Experts of a small language model: vocabulary 8192, 40 experts in each of 7 layers.
Below are experts of layer 5 (counted from 0) of a mixture-of-experts language model. Rows are named gate (a neuron's input weights, with its number), up (a neuron's input weights, with its number) and show model dimensions 0-127. Each number is 500 + 40 x the weight over its row's rms, rounded and kept within 0 to 999. Numbers have three digits each.
Before each expert's rows: "mostly gets" lists some tokens that are sent to it at least half of the time; "gets" lists some tokens that make up at least twice as much of what it gets as of all text. This comes from a sample of Wikipedia text that the model never trained on. Tokens count by the router's weight.

# expert 28
mostly gets: " such", " named", "ured", "ired", " popular", "ensive"
gets: "ed", "ing", "ated", " such", "ate", "ited"
gate0:546479484479480451459472499448474467456513483462566562478566558451524557441472537495504491516501548492475443464541535511499507434518552519518519470482534476496431502529474444502474508488529452505514474480609443515425513431514488564502500556443501505467547451419486452441470506534453541450438495503440502463514521471523509503543425533504501510454387498506528480509414515547412443549479
up0:525449526445506561446565517441476469490479441479499468552567464470465473517545401521505510552560489498458553549497595441542532513567480471546574525509567529463543536517508501444464447476539495520492547623493483478420488503527476496496468482454518482469473506487550486452489519542505498527468551462471529477517452500549485513455513500487463509419436482431488496484507498440452479493600
gate1:511400544545536466518505485475522445547410551479607447458439534479496464456489473555540524445452502506460496537478517520566452503609466500546533500530517493539567488460455400510455513538447512504595497518479498471424513452545513488499478541500538459484547498527480426506453446482455467539564446462489552523470534493499457482541424523483505471560484512542490485465469499498508476491500
up1:456483484537481441505499522520424485496575479440490487483564465502435444477511497451458478541504451508472436532491466495403469487459557537459488498451416485545420473486509559507502579457574522499488516438475449472495467471432455537461473467464554473448486555497486479455478510520501454470495515547469491367503424510451514526459579558509516476510469467466459501497527482479480574472507
gate2:477488488543471447496549535567514503444442536536512554542459559510465531539498522493539491482527515481481514494499539562447519437551489490532469523470505547451482441507581412523493407541502553510514547581506470462531456515508546543414509505479444489542485487493522455474468495478502494466473499423630516488476511561450476425451480540495548430504549510493444440497495483564553451532529
up2:487516548466509491468490487564593513500414482514516520495476533442473544504418547436517445500505538446507502528564543570541479463477479556514465540455476494499609530552540440573444499581559499499435472519547502442490478499509521468508519455477454499520504514412497538463512441444470517545423490503557486568480551541455548519470445510547531435525447498445506510493485509516473534540486
gate3:487544543430482481470428448494497521526505581505517527458501557451483534522459426428488484485530490502461540528495389541536498448435514582458454524502565534466483458479474519580509567485542548497519517454497467472555535493540451410459515522522491601484493483535535456484528472462506514491453561486565459481506475531548464585514453537568477497535478476474545497475472469464440550500507
up3:478466478544476569447517480542552555475542512489477569490493521522534521473465454514422430541512539449477464556493481526496508553514500513493490412424451379560525567487493547556441566487478528516428509466467501500484535546435564531501599484534479533523505498518503521593472587445488514498492508411463525483459519513474522489466543476502562501522528514458474490462487503508499563471545
gate4:514478482547511446492498456468525543447502468461526487499468514540507525486478478570507511508486543454546465511554454562568465502490523520446448520512531507562482520474509483578502504555482465500506424486470550483561415524464613519500552477503472457597473500581539521607504463458541518489494448521531439459591514511413490452474538554528547509477541491476541553516465492459573517501531
up4:483522482554514539494500495468492532377547520501474540581529500498441547499503509582499465506456502448542486512542464540515491505535436460526461537471520541484455564540546520503478453499510512508527396529431532518521514503448559520514543430450511541481557551455480560652465516489550491476530419538524512481494509484465475564553512484526447486509494535520506495512524515454573428477530
gate5:510531469512494418503516476453488427468569526500535494436481445460494468549468545510519484449504581533473593491541563561475480518609510501537521467506504465542506535546487439502452467498467517496507449569451522532547543452476565503479449471438478505474490452518527420466492481423573491502479472483432625466481413470519481467474501496493524478543451515545478482434488482490534496506490
up5:482475483521564449533557484512523473531571510416498568496439478525489521465505466562482502457511542487457544543494458549497487505549519521397547429483510511505490503445467495490520469500474472491511411486515599502494607551526520492513499498473571513528470531514510449510621427509451470601520479534492617482481469537520520479537503521545488495522560519529532460470486480524521513530561
gate6:519510452535538469496528477456462444514498503504484601548425500554518467435480468548531456453481473459534511547434502483433482554523492514580439512486489481476478546519531518507546441402547407494479480497509426569483526522599471491538517499496552529542576495428499488502532563525497501500545451464529560534466447438480542465520449443486556488482495531450530464492475449537493479487552
up6:437552495464484424449452437517576577484471513414469453476478441489497452477489459547501486518455452559488558544513494544556446481561553504549483466529487499544564501493422543565497468572559512525573534508553478539507554460536510367485545505517489481494478496535472530531454477472568529494476521495445493487491543537490560535516503536465560497566502458497540549461501504469537489484520
gate7:530543498571531517512553497488603479534444474404504488488511501569563452495563412556550502452568529489558482503452456504414485559472476502513576552523434471507469482496428504488540556469555457499504509498474536529461579495484528493554496540468459509558500514545548474500526501423489501495541554467475451537517490529441494523461575528556505495514519555583459528494461477490502526457505
up7:457516484506509494597514496517446421484462478455531490566475448464517408450508537421458505429504537453465578477536495526471501469542539479521520579535470554550506574530502548520542512475494483505470530547513525493501526549486602558514524497448480532587500568537451524563503434470536484479558485564487523513467504497455447548484481596484511484554493506536434469516463494528535479455509

# expert 19
mostly gets: " k", " stage", " length", " '", " sk", "omen"
gets: "0", " k", "1", "ok", "ij", "-"
gate2:514475525490470537527481515504579450468567525552529475561470451495436528640486564475561460547550540493493522485594483482566559500497454427469498516568473484518476547505491557517495537475488487458555539496467554570517487476519542529454522507516459509495429495604586452434512490513551499525450553514506480531557540525513494526499494513453481507458462479507474503562508429554489501508521
up2:516551456559429504497578460561516494470533516450514475526468514514513442482466472517462469498467505463478550452495512453471435519549523507451515513464509490525526405537536419559457465447577493445586500497496508553568384477541448529521494456511458546550522494512526578510548474486453464573506561504495471497553454419483486456503476472495461420521447547472498489514509467449483518490462
gate3:522487457544451522487519534497508497481462477520528571485521425524501466572510521450485526458536541616547447434505466498485463526478409477515471509544464487508434524520519515553504527445484474479560562493427469582514532523511492540521514488492489427475524552568520500452471507518540518517420474499422453555563537550514481417521506527493474488540495502502543558571430429480474507564445
up3:454461536543435468511522488420468548523420502490593539505453400465524501493500518416591532493529508566499545473518585469497440566592463519474538530565454480501493486455436464496432518469467504487502463515493473526513530541541525513504514476469514474497493468565526520537547558544531479546504517594546547493573451553500516482487520473465501498447524417529497503438474491487468470505493
gate4:504555507505496530526498540464513557547471394506480520441507492507504487518531468577534466474528502506527536448558455524506526544513436466544417542475483537497494486520553523455593526433504442509516490530533428499607451555500547501531446466511487479511463500561434498471525491509469552501497484433498474488533444447570517520481515539542511547533452392521458581418554504504493459511475
up4:438509468530513512522460517505516480452478538502436533537465542481461531557543568520576488509512422503512396493542546531507534463534515563482421478523517504475460494521531544554498480525523447510526500464521536503530449513474439534485446487593428533482586475533503547496489524488464486548475530480506405583574503553496556476525562535584484480471555524462569541556497470513460542472479
gate5:445524509486537469450483479455493470467500543555419497542462542529465484550571485475465487581460583423520439544509551515499499481452484448514457507437542497519543487489479464567569433534493488471539567484517483480444511434540462521478534528562510527511457533456548471452531495445516465531487435452564466490575537507488472497533465592531540528524469562515579552505461443514506555512493
up5:571511452503469510499482425475585505578441500434552482526492493561497507427469457549494532429529505513460491516544533484424486498507534541536432489476470569487493545489496513427458564522523507509485473472550519426466446496546481503559493474442488499507498521506440529547530493499484489597528537508427417530425522470505487429502503445543486504512492578524459517530465510481445417526574
gate6:502563511530469463492461550540474523483464446510510524417551532572499467460479458547524548483487445554498537564499521552566492450467501509499480471478532527540394527528460484490531532507514499540555491517467494579497567580535483560479516532461526459500425494466490508556453441493599543462470472495545508477567521513464524447446550517559581453532469437478521503431469537559468520519517
up6:536487454537499503498489545549466558520527407540505497466414531479527488522528482539528453455514526515558518491572498502513441518567530492475512480494529466502517487509477508567473479510455509510573552449541518501506505514556483479492493500490548417447484462524567480405507459420571491549463534559559590476496496454488486460432556549450592478520479509456539579438491501531467557520439
gate7:531477477515523486519416504456489533425533510512526500464576490512561529469402493476465447493499493432507525548466494497586497479500410462546508551500563530572498542513401455441499499446503456517532545580491506543428513493483446562435535501523546467448541462468454463478489467526530437571478466503517462486520460419467518516566499497489475542534489489517564555459500510492493478433482
up7:532486447479497518492446518498521555425526525449461504514520505461539553516535517447419554503557514488471487516411430440510465544477526521469460517514575544583478507484535459424444484491530552518467531494548494405470494463535426550452425541513487514456481510509493469564502490550470442543462433514509445510451371498485498503565466519463485518524487467510557503528535535490507464459457
gate8:520460465470446503506563564527504516484483428490514500528554520524519429505491502500545483450592471447550506411523460470463551536413486483616466467534481480458521481524460528503518510394464548566562465476543486473478550532445534516474486467490432505502511503474517472484542422538551501497500506475526466539512538515498527543466466524499494570518528519533393569538482476587518460513530
up8:508498481462454491446552530499476521584438486514509477554510537518489461465498492576488534421581510423517452433439469489470511533389494508528512523458457518510502456528511527555514491418549539512584488443545433456539466476499491547493484561451435502452516499426579532449515479508487462540538495500463517480498513548468504500511462472499582501555524528532472562588461490540479506555491
gate9:515500496581478415463535494513521489469463522435439482427475535543512512488508463524500455490602479497527498542492561434519509559435541487534465453532507482453490513450466559457507506552397534530512544513453492508451562512499459476451484513526547484527540465557529471527485508504495609519502475527498423535436555481506509456513518496595430574395486442527509485489477471487466488519498
up9:572536503485450556463443443474441533565457495447499492455472510502526453512490510413485516464511470524410565499441513505457527443544503507480483505563482498534471539506448519480594526467435535420488517460429427546444522494536498549459544510493583487471554497529495464501430512542490517429566517516509542485544483455537470466539562470473499518383516452498538512515484499489550527474513

# expert 35
mostly gets: "Q", "----", " Ak", " Q", " Kong", "เ"
gets: "0", "j", " |", "k", "am", "n"
gate3:560428521486517522562513538473531554506550546542540563520516522493486502617507495538553533498483456465426555489443507541526486540542597470520606458551544565417434508501572543483543460513536497501492485407498497558481504505474480519512499485506419543527542485503543578500508488475482496451507538519511460523422521564503505466514513465495514556455486468455460527519496423483535505472472
up3:470507503523538533518531411493551370466447494488529422577573457492485484442471525472546489485507483473471487517573454515506486443476511476473475551500468448536451535506489480497577499496467485527544451585502504468493541491505567528493491494567560447554494632465481432508451457549523534477453420525521559507539486527481474514461506482490500511473472520527553494486502543542521523481416
gate4:530527486507569524507445359448498435516460445517477447501458470505459468532529507461479530482465522503533511524466453454506497502475530511565456504491543546501534407454504507532479470443502541505554488479471471511445493604512498495546508459544465521519527562509501518468477463521483406502522511454473477580509524526427561486449468621406547509485521521525520515522520412465526501504478
up4:534401520430444485554513515456517487535476467567488463532553580512538467532554528579551493527544465497470498550482599489569487504567470454494498559579527498444453506477462497503463521570531556493472464444511514474527522487425448531513500423492509458516503525498556496521455520456447512469480462495566503479514478542501488559476549574545554541553436473490494483563533498477541559481473
gate5:520474508531539431486541481458514476479453460453520510569517525529425523560525531489527511481535558463424437524480483440460421511415571461543514511475501502519472528515493553477496396461549480427502507487543435464505493489484536475476526478503415492490501520406498527507489518506462523474470538544489446577571486544481509436460491526409531529489460547423561505478493509570466498434515
up5:494503456488445518464442484529445452494483469548547439452502516552497468540514507493485492488471514555494537504502416496441509393490547510524477399452470473438468494517425454480531536483440517509559444478519524464489465549527537571537498540552506504580478517444498548493442503480473397515510526492466527499441419499556500543461458520490486554573549560521437500543536497501515471581502
gate6:562484368559502465448473429498552593570503491538489549534562437538523496537474554405458500475513487555509540456474508468544468543502457547419501486501517533542459524553434526489475540483450479482503544485472485500476521543466463492487522490485531451526433535463491514480416493532461501555522549528457474443472535541463498465520473503513469562467467465513473467520484513492482628500493
up6:513473438512511459538497430450516596552483443540479534509483481497554474423435522455520542517547533584508521493533509476516443492580463500454488575444419481500489492513438461498471479471475468496531503520477499492475553529445466564491482436509582459517489500468512486429491472529525524529473460469461534416514564585534483495491554558533478466543458453435461408499474545450501520477509
gate7:538446465547501543561534456467463483496554447465544520576420412527465484525456587464462497495464488467465452542460474467420424452454601484483478508504527508535422488593458566479537488514504503454477459536483520475488502554474482511546468474461467498500465502499479510541460446520514494497480480527533493494473467538475602486490524516417524504514495436518492517547510507465513587404503
up7:524528552476498550532490505438507496436501494459482482554562558445547563546501425465521486477600465436470552484520526553504538483469481485506485518503592510443475463482531567525441499462470512480481492514453465493434505521521562430547565547521462508461502484433516599425411535502481496447472519462459476409495567539527529480562461464493505534486500478451515478502506519553447499469507
gate8:484463531531502429430486512482501449469432504538496431452573457521465443527460516543507497461446469495539480540477398461505393540492513486528540561440481546551511463559487478474548522525533550490531445486481487511439521528518515523467474513524487485596479536491456540516479498498490450586521446526534474430482463412462575505470413529443509491512563533543453505510470498530512520441514
up8:503464419531517533475513511551448563510541473436481558528457448507460476409447507515422461478502553472504478473474481454556557477457431519441541516571453495546522524439492557516489539415469493550476499464491467404492514459495485485520529502486501489498369507485525462528471518524550452539540476549492514563469519503497438498430565498528487554463448439480546539527492506462537517462472
gate9:515483498530410454424525477472526465505426487541484535482501565493518523541568532425487547525474501552483487503504453429557421508473424476500562566437496559564507543508502472461500552533499538514525518508485464553520497528613471520533537549495518386517465547492454475529495474501461496481486430511459567460515517532435474487501462534432484476448517559476537529463511497422546481475506
up9:465448485527453452408490545482504504456488558477471531482498527519487471561485473499470505486480564551473469552561440460512453532473484405569531484495457582433556558534508423519524420476554512564494464525424471492513542530569518502586541544491536430455486531494514462452493469461479560478458496479494503457526483428501502493517526565499465467573553531465518507489504427488512437483485
gate10:548518440606492456491472485515512497449527588480530518488455476540469512532462514518572416470461524531474428489488537515410507513489463461471522457399523383464535496498503479526479471558567429506483490468466494526436479493528508482479439499484520499501526429481466467506587502480528421477479488497551433490530490550516470509563471477480518499475433581540534539552482522496447491449475
up10:460451492493536540453487548517472519562529517578413550474562512538514511505474462439468461518487546592500477432507499527538457502459571518489544488537485475522459494536586538518498480532522495445510538518571494429510503461525493536498497441562496488465499483535493542472534512560516506542441591624438472539561476444561506501515569511493488512547465483485593555502502466483513520447533

# expert 25
mostly gets: " election", " medal", " FW", " MF", " far", " elections"
gets: " |", " place", " election", " medal", " votes", ":"
gate0:519471516495564476469524460455524546486481467475532544558550423526516539538461526496445453543589525499510493473520490511502496544513463514569529535533476515542478598499478566501508544484449466559467541542520440430491510604496499575510489497481445503417584460465464487584435466525530451463481518471520525488444476556472486455558477507525435493446520500574494470514501442495494583515527
up0:476509475522463536524524483524438538551496473480517503495525488442476491426508456477454523532557545524464525499466499538436523512436547467446476569416478469506485420509517484498486568423475568549504429498577545529499469460522401422542512488541504454431529525487563522465540512442540519446431404473441499445468510480530516481539492435520515526569513494446456513498490538488468512516448
gate1:436491452479524493448477429443512392390557503481479514473468463518457547543429521544511462535470499465493477468509523510494538519547515486528473537443507497418463592495441521512545451416586396480481486543485514490448535524469537465432493520484432495486458430478512575516449539511511507505468523463448560488534500460439528520476495517504508498431535519467484463493471479473477442495511
up1:503500523446487496580559457470488516529570571430509531540487530469501546486514414478558524536531554508425531512520537514493476457460526550472472523530537425530552491499508430478498518521481519475433509529499489470442513543483478461494537430570493502505560443538589487530553447458527448516534505462472486490476485477477526567449444497461394481564542403532513479497550483451509525464442
gate2:461530542587488513513455392527494490507458500511515481505511539497469550439439546504537493478460484420465517455502564522526456490517419537544534538483513494458526508490556510542496487527515523486488515531438486564469533464489455491497466535422516528521500483483481492522550469465531521496511477524553485487506533586466431575491503591529500657497476513413536514453489492518402530474550
up2:554470502522486514499508445518493434522422489515558521412440436515543456508485539525447489536468493530530474512524486536488545434586538533535505503460420491477452573551467521577604565511512518437504492493439538545551485570536436509478454546415444457480510516511497551484475510519549478455494452515452465507560480492519480475476518443513603493500539492492523478551465517498528516562521
gate3:478526465569467521434559539494540541452485520485539506475428510503524529443511487443487496550504550470531507569453483497537498520520480488493557475471457470496510491511451540461446530564506496532430494474541427503498459551508561478521390508530489562537499433430473529607558475431526540439534547429460547535506587531423504491516458463508505473473459522510454524423496477455494498539493
up3:494480504515479548422502541570478509488448463524475560562555474531505523535506534463490458573497447482466551564514470464448467531540561557534460437519574523468501474543558555494590528457509503518512537522533463552589519550484547532461479506466405462474541424528522472561416516508450511503508512517458483406526515504454542555547462441479520512500517464504488479423476497510503535502543
gate4:490489421524474528536497472463553437468493475523531527460569473559501428484526527511470517479539523519527535393526434496452487527552444483474521481537503494573561483489477469555513543478469530549495540547575552476462547565515459521486414500489557481477463453563518426509545500536507508501490487487555435411482545517520564457491477524497427532480406454494511576533476461446487495490465
up4:513477491582493509486501506486559492471470518546448602468522555447507488488467463452461544492465535556468501564370462501458516510550518477535525568527493458500463521535516572434530471534518532581483454533460461456553561510555486527513492488499451459521483565528454458515437557495467444506507588501475472580497447525485436542506515542523577514516484504496559504493491536480531510531579
gate5:537540470482480551496496523506510517401484474520474485497515493536504490513400556498545412479530491499518539513447564497457465401491525492447529554464441512465493501483468515544452496469527478463506546550432473537463527485458484443513457411487483472548503505545503402495473447492461466540458466424520443546540482470447475506493515516465467562560474434449526563428466479439563558481492
up5:528500489448500508441459553547484523478493491521457482543516521501502499482497511502554452437499486464526568497437560480526464453449526506428531517429487512424419458501546527468488569489471479499502525456500502551513529431496537464495486437510503470484546554537530423462522471475475447492404489486510484586579515465439549574442483410462444494568467437457510546464486487460546555525541
gate6:496424470480500535605458497523452488533516473580534531512554464507566517496529532526496471520496499519530510503585453409530504450553513507503496579493545476510557526487498536490468550471509493524513448525560557464487474558489456466533470482503471522518489450469538499587496514517463472404509444401432607530419502507534482456466446487474414502521449504533455501435487473527508490488496
up6:462557537524491565428455474478559418447480541543546468484445509456438476482464475506586471480500484513558444487502547540531517502492448453479521431507485547483519532501455495494501496515529566443508564462516548540427509463502485453480544573523512468491549519546533546465484472481513489559535485512489479512582542523431488577508517504480546559418516495428515500595505473542555584537515
gate7:486562481512519512503542531542445545497508470566495570467545488561483495481488519471493494446461484509559489449464518529533505419524525558528523535481556462492435543505525499530514530428521447516583549566459520544484490558533497526520463510541490483534531507494444493434532509547485501496491503578575478536545445463430554511517507512439414645495448532526582491476459501504492443456483
up7:472444493574508507530512548514485499514518506492537491557492479508575538453455536504443608513545527556533561492522425465516535443525494476562499534511454484476488598531433493563533492534486471613462549459459505502564484503542532546514416545493446481504509515478534511473510485542488467475485532576588536530496518493494475515520551463554490419538559445537461544505459517454537545469529

# expert 16
mostly gets: " information", " power", " view", " Record", " Genus", " hand"
gets: "l", " P", " information", "p", "1", "P"
gate0:492450471462523491453547520467440472444562519532495566492576491515522535547552518499488476489510461478498527482500507527427529499510499473551422488578582530427576510545444582460560444510494520457469466499485496461451536491518559425516454516482524500571484512438469517505490496548490460472441525548490441511485481517549565495545512440471539548465522429542474413488453509524491475528598
up0:503508531548530579471449591478511462428521530520479452476490549489504541553558521598505483516503529460437478513578531522521521536499594444499532406532493571466477520420496470466447478588518540491494456433539568488505518463510474519520564471561548485498465476427463533534552473513488479504552427529495492503538522524491503549576540532474481489496494509532470514440533505432529483486452
gate1:548517542496478547521516552462506502463542505560468554492491540513611472464520451476470516491512521475442574433519511472523459541544470462466512514470575524472468451526508469516417484488494531548498528531536577531550507539479507527470512499464549473458398403524509469540504498430474503531471391535543532516481442539439523429564499517506535511556536534557472416462456511465477516471499
up1:539511408547530512560430565524581525491466494499523540497494475501464497502498490388427496516557528457546478526532417519454501533489610540536478447534494518542525475471489495485482469561479498435488476538490501485513544518440432508463478516494429486418461545482498490511596457497515470487499548471477468468461529471454463525399520567561499476520527469522437533476504554541498555472496
gate2:569493536408520452448552463490494475514451563495561530549565530480462456573514475512457546540481523466459468515485445493530424492497453461478535532503558500414522535513486430519483455549471472516462502502480461466531518581559472455450543509554474447504510487495467452473464507443529511548502536483456485551430481493484515485483489417610520554517510519548522455428434554534550480480496
up2:561476535522521487474547514484527441546504427471554532508507497500524446431523495519518536473542525444501429484529535448520529485491485454563444440475463466574478503447435490502476437563461469567504634501484436438561544425499497493513480469469453484412480548485577555527535446465460493547505472482439546507523568518485497519507528496485516471450554477567493463494483510488448491504448
gate3:507510494527522546486481594508447541569489560501501409479525527549530472560549456584472467505477466522533459530568528527510439513521445526459456472546484483518489543517475460628475456484464489429528500471511564567509583542407482508436486515510497462551571451503425501498493492475513560543500513472515529485505549474511568519513453516497554454529475524578473474532462536522544514512500
up3:574450520528580561450573516468522559462523523473463473491461521504499517540497487570450511453478534538501470522475551555517416436468552467457510522442495560502473483522423476521485488552481500447459467439515492481529550502508489512594471463534594500553487571505556550485553489540539467534538561535498538497450463511560538468547481479407500501500447479551514502457452511538486440551484
gate4:508487459494479517495559596465455547474535458499536415515550493532563471499578541517463525511488505474551623460511535534457481518451585539545454496516589488524507497515504499519561517426409549511418547502485514483486507470528545531504516513471540558538523477478503542551448502511485467543517472532573491512471416494558503513506464534482500520556510511499572469478435468427533467550473
up4:527479552533457478409506454554491491445497505506514502485546556512519476546502556515531462543508409493565519548507513553496514593523495558569466509550581490480505553493519418497532529511479548555465532551462526468489473550527556506534543492482504466504523527484469505531429529443455478447549427500482419555466524548498530437582477558515493433492544504487581505550480436435508505507521
gate5:500457499503522431622571533466540433470494483533476465447578546500550507563563525484572561500536492526545558460509559498628470523526458489531525533551513453531544505488481493496439528504507483531485507534506584442537519511511514444467454439457479434556533481506456448489506436491454550466494494532552441467561560532502507496494569461483490491524473483495509433511474464510467504525523
up5:443484463438441530463548464496407471463478536538503445496574530503511434513516462508540462478576515409503483530507487547510498559493539506495473482555520542558527484505396510456525493466479525446489490469446491482461535533503486561518527482522410504560524480470484541540537438532450468593507508507540502526466530423510462524527524554486502475503536545521504567510557525480642524513487
gate6:528446542530535488498492513472552466454543497432550532468442552507562518520487458480420420470548570427521513432538468516494504538465553494526543456529521492439390566484522569490528524432502416449512480465500502498520471537514573491569503497443504516515521528504477486533548508509455434514524570524492480498500505532496498493547452499504565563436486416433540584502463456509500508505491
up6:489489432492466472498498513469497473446571510494512485465554498465533459499519549406485513530484494538438500478503496530432516526469505484490528508557479499489530502419482440493514471449464532480563524438522508479431455497531459476514524480485562393404471462550466475463518479554512382520570482503552430484524444538509537616514496515500421536470491473505476448536561490515545474568492
gate7:532481558509527491447521448568478581495448484473500525553544517564469517492479506442482475474487472543539511456518508558534473513569465525503489447514492474432482521502425579542517477522490556507495484425493514513492481501542557505461495457482535549459519449471568564465513501502480423513522654553496519532525441508524489485457549468542584533535488484502611574561498481512501508468500
up7:439486411465438503542494506558497527459505506493419410517503551566549452555498477496500497531463499535511510546528446503482509507484535362469489467515448514503495537532511526553453495517481511466521534421552476534503515465506464468501500463535544503491458482484581518529421498548527521501522571518555470404535511577502511432549484582487548455462519589508490570483471526518484491476472

# expert 8
mostly gets: " few", " Singles", "|---|---|", " singles", "|---|---|---|", " way"
gets: " |", " All", "1", " of", "ours", "ign"
gate1:551470490537532506510549411476545513507452495477453482408480454444467534478510542420450501530514450534458518476512527491461545523506519576465552504496463508458550482473551457610573521477453468481507447553485562487473517485531497508461482513426458442487384502532524480549468448502520440504496517585443529485475447476458554487443476486501564496499501488567500511527473503494489599512465
up1:446540487501473500478475466503436504483539600523510492490538486588509438471508516553497432493490554461620521513494575548492452585501496455451514484527485491477479516536480527474537500512524499532528463460506546516466463492422479422489530511520552522487495466431494535506562522556472523434522549553424515511514412470510512597490453492448566471526522453502557507523475475593544490536508
gate2:541515480479492487505484460458509536495559515422489503477475573460545557421547501557484556432471540483569531487518517593552482480541470504453533554494510599502506467495472490523464482538460621474385469436475539481558515510455531559518554488487491543492490478505465496465459490472543471503514499509474482483413463551517542495500552503479483497520510566489473420449515479528428502511421
up2:515491483448500447496596467512455529512467506489515521524475396575482471490545482546503494520472531520536544480520588478437499464540572503444449452489575521475497495516471503522503465449449472394449528494488562447449477487479484507505523476492452540580560501457530493552600527491457426544472457548441517542481496495450413429511475508538457517549529496498498558519533463470512539477483
gate3:547556445570506561526453424502509521539530517517517416524527526516485460488452538391492536495518508505600480497554443463483497516496490552496504514554469504549520563499574471467529519508488537445486507571526483556528550541494465510482483478554581466427496536472522454558479533468532488449501452457443512555423527500504453477482482477534416438480517523513581451445512441553490509504531
up3:487553550477527468465491547465465459424555504443553459487472529484495565534538429393458530473535583521476525504486554514480478461532482500494530486562572496475491531524502482511482517462450503552557565471428480446481407537428516545549588540466502471513505550571456544459525466546477516517465566549503539463585464538474517507473519547451491534546523553462525514490483499477501460530471
gate4:514506507472472489467510435442492496449536527465522600571515487539494464516448455508484439544549522439474565472506497538448472469517530488537496541521519469545504495574493542537493419490457495458529495512518534432502501512403480492487529540530463506587481490513537627554471559415400539495495569536516480502529479489458501536475534521432509499484484494448562471510514521441555529495570
up4:554462474459536574391510448545468523478447507495578465491502451515417505537506515538533526456549578457444533510535485521501520525540542495510497428546522507437432485556499531489599478529523554467501479487429496516451496538494492540500551508433482540469497427512546465450487481444489571467482507508452462517464492484568543491496541509448451540487556585522491421524549504535525545499518
gate5:483459523450542494489521467497436535501491451478518513501528492499504509463521401587502546515518530531422551480559497472502477414548415521493420562549529533468512460456521481530468576471476573596473495489490444440514543501543459462549506521516484480503472547512546537490536492500543512496485470465465481439519492546451475575527550509528495600514504554558524516418481497563539427475495
up5:589560510470556464492459478501532565512517578479510492545503462453525480474521466470563427512562524464459492519499516450524489526477475551511461442555586532534501546479561471509485498521496587541450486507543466508513547447515382522536596501494478449420511507505486510520470481481466474531557449471505463446533480510563429515515490547591545557492492524520501498525569476511532541436523
gate6:500502545502549464417534512496464576441536408442514513470485471498492504533554495534547533482492551519493584438516559515554437533429445443503447556453542539515447491513474484470484531538517506532533473497466465494506472554502540497518503482429496523506544496464488631463524555499511545486469496546446551542474511551516524548554493561587429487427480485522423529507509498483555456495499
up6:494461500463451528595422549510482473505497505519503400462487572521542513429500463429484518469559550458457506466529477466525481475499508479419525514553511531585469466438505497530509517519477455504511503578485444512519440494506483470514529474410456480510425560549484469548455424519586467506521468534478466420499535480505430488459514524474510525565494506447538449456582468479471495470507
gate7:513492491543504515502556536514511506499536442419596578519531519553504508446471449510543406529452441542540440487515604548505494425524519503583565493529481563503439499489486547515548602481511467499567490555479529535494557571445473480445458476509476513467570524479482463556467468452455543529548508506541492544462474528500504496557463523500468484490502554519516492517432479453522489518472
up7:488477477545479468548494491551518445524530535557555436505468420523452541474559519510547546432557523519493558496517479440503472523557544505517398426437510509460543466504467510470467447473591527464554477510567522456499551518462495541544480488456522543551475454444512521499472498490499518467527512512414554459442510519593555565483543532491499499503519453565528527539552468459456429485509
gate8:502502516504580541530515499439522453482521491515473504495473491481505540505530582474476482410497514444478446463522519497521465549443552535531495431552510532376455464511622572512461437444481589493498543508496544511537459561454464511479475499521562544423475465474541520475527489553482478490530505511523543481471500536596503469506508520485543531430477479535483437500504536464448461441450
up8:509479549526496515529528466526475548532479453534467538527486477511563515433460464519495477541511494496454537511493508522500432472467470558524529519505533507534597548528410425467583489436499485416481450506510518490475490521499444415488507489564443484472488492518522622447476571515515588457510535543525488510518519424408505609502552456471512520517476478505507565437471499491488517517479